{
  "num_hidden_layers": 10,
  "hidden_size": 512,
  "n_experts": 16,
  "experts_per_token": 3,
  "d_expert": 96,
  "d_shared_expert": 0,
  "hidden_act": "swiglu",
  "moe_layers": [0, 1, 2, 3, 4, 5, 6, 7, 8, 9],
  "router_score": "softmax",
  "normalize_top_k": false,
  "routed_scale": 1.0,
  "balance_loss": 0.0197,
  "balance_bias": false,
  "init_std_router": 0.0162,
  "lr_router": 0.000338,
  "num_attention_heads": 8,
  "num_key_value_heads": 4,
  "head_dim": 64,
  "vocab_size": 32768,
  "norm": "rmsnorm",
  "norm_place": "pre",
  "norm_eps": 1e-05,
  "positions": "rope",
  "rope_theta": 37300.0,
  "rope_fraction": 1.0,
  "qk_norm": false,
  "attn_scale": 0.125,
  "tie_word_embeddings": false,
  "parallel_block": false,
  "init": "normal",
  "init_std_qkv": 0.0219,
  "init_std_o": 0.0,
  "init_std_up": 0.0219,
  "init_std_down": 0.0,
  "optimizer": "muon_variant",
  "learning_rate": 0.00603,
  "lr_mult_o": 2.0,
  "beta1": 0.95,
  "lr_head": 0.00534,
  "max_grad_norm": 0.5,
  "warmup_steps": 200,
  "schedule": "wsd",
  "decay_fraction": 0.83,
  "decay_shape": "linear",
  "final_lr_fraction": 0.05,
  "batch_tokens": [32768, 65536, 98304],
  "max_seq_len": 512,
  "doc_mask": true,
  "train_tokens": 500400000,
  "max_steps": 7850,
  "dataset": "wikipedia_en"
}
Below are experts of layer 6 (counted from 0) of a mixture-of-experts language model. Rows are named router (the router's row for the expert) and show model dimensions 384-447. Each number is 50 + 12 x the weight over its row's rms, rounded and kept within 0 to 99.
After each expert's rows: "mostly gets" lists some tokens that are sent to it at least half of the time; "gets" lists some tokens that make up at least twice as much of what it gets as of all text. This comes from a sample of Wikipedia text that the model never trained on. Tokens count by the router's weight.

# expert 2
router:60 44 53 48 55 61 38 49 36 44 57 42 40 25 60 63 45 49 59 41 68 47 59 47 78 56 42 45 47 34 57 65 50 50 38 51 41 63 51 46 38 68 35 31 48 60 56 64 50 48 54 37 62 49 47 58 68 58 37 56 56 38 35 54
mostly gets: " Jr", "9", " Animalia", " Khan", "hof", " Anderson"
gets: "9", "0", "8", "2", "4", "5"

# expert 3
router:37 40 74 48 59 32 70 47 44 48 31 83 62 55 42 45 36 49 36 49 54 57 50 60 48 63 57 46 37 46 62 41 60 43 46 47 37 31 58 50 25 37 40 59 56 60 58 53 48 49 47 45 44 46 48 59 59 63 38 47 45 65 40 48
mostly gets: "°", "″N", "–", " −", "′", " the"
gets: " ", " the", "0", "1", "–", "."

# expert 6
router:44 37 26 47 45 62 29 65 49 74 58 41 75 48 67 22 39 46 45 56 44 48 50 43 22 46 44 39 49 58 57 49 43 40 39 65 55 54 48 54 61 41 63 53 42 54 69 45 68 53 59 51 59 37 39 48 50 31 71 43 45 28 49 45
mostly gets: " is", " was", " been", " are", " have", " became"
gets: " of", " in", " to", ",", " was", " is"

# expert 1
router:60 66 54 63 31 36 51 56 62 53 56 82 46 46 52 37 45 28 67 51 26 58 48 51 48 51 50 49 59 68 61 45 53 54 60 49 36 56 46 58 69 41 50 54 35 30 37 40 55 31 68 48 43 51 65 62 41 65 71 51 44 44 51 56
mostly gets: "),", ".\n\n", ").", "==\n", ".\n", " =\n\n"
gets: ",", " |", ".", " the", ".\n\n", ":"

# expert 0
router:35 62 70 58 41 46 37 26 26 48 37 62 31 44 34 58 35 61 44 48 55 50 51 53 64 40 30 40 30 49 68 48 28 54 60 51 27 44 46 51 55 57 61 48 53 61 52 36 50 43 63 41 20 43 47 58 46 34 56 57 47 49 69 46
mostly gets: " (", " =\n\n", " |\n\n", ".\n\n", "(", " "
gets: " ", " (", "1", "2", "\n", "\n\n"

# expert 4
router:46 40 20 40 45 64 42 54 48 52 56 36 67 44 62 35 62 61 46 69 60 40 48 46 32 43 30 36 42 55 43 61 43 33 41 56 63 53 65 55 68 46 59 43 59 50 62 37 60 57 63 44 47 58 47 52 40 48 69 29 38 46 49 51
mostly gets: " for", " with", " his", " on", " was", " in"
gets: " of", " in", " to", " for", " with", " on"

# expert 13
router:44 48 20 57 17 47 46 47 43 45 56 60 80 55 29 46 45 48 58 46 62 55 46 40 26 53 56 47 48 60 37 50 66 47 50 67 79 47 59 52 70 48 65 43 53 59 67 39 49 67 42 63 52 61 50 41 42 28 53 31 62 38 64 60
mostly gets: " and", " or", " was", " but", " with", " &"
gets: " and", " was", " to", ",", " is", " with"

# expert 8
router:65 61 62 65 25 28 56 70 67 46 26 56 64 77 49 41 52 53 63 46 40 56 32 44 44 64 64 42 74 61 37 44 46 51 60 45 58 45 45 45 64 47 58 49 32 30 57 49 49 31 60 50 62 60 73 44 43 48 38 51 42 61 33 49
mostly gets: "|", "==", "===", "The", " the", " The"
gets: " |", "|", " the", "-", ":", "=="

# expert 10
router:47 80 37 37 37 52 39 27 43 42 38 51 38 43 59 47 36 55 41 34 59 53 32 67 58 44 41 39 29 42 70 54 51 57 58 51 32 40 42 35 40 34 46 31 56 66 59 51 77 55 53 32 61 20 28 40 62 40 38 54 50 43 66 40
mostly gets: " three", " two", " four", " five", " six", " eight"
gets: " ", "1", "2", "0", "3", "9"

# expert 12
router:57 48 66 60 44 40 46 41 37 53 36 25 45 65 71 55 33 61 47 59 34 46 45 38 63 47 39 46 49 46 47 67 60 44 62 51 54 61 36 31 41 69 50 51 54 51 62 74 39 54 37 50 50 44 41 49 42 34 29 47 50 41 44 66
mostly gets: " \"", " '", "°N", "′", " \\", "le"
gets: " \"", "-", "==", "|", "\n\n", "le"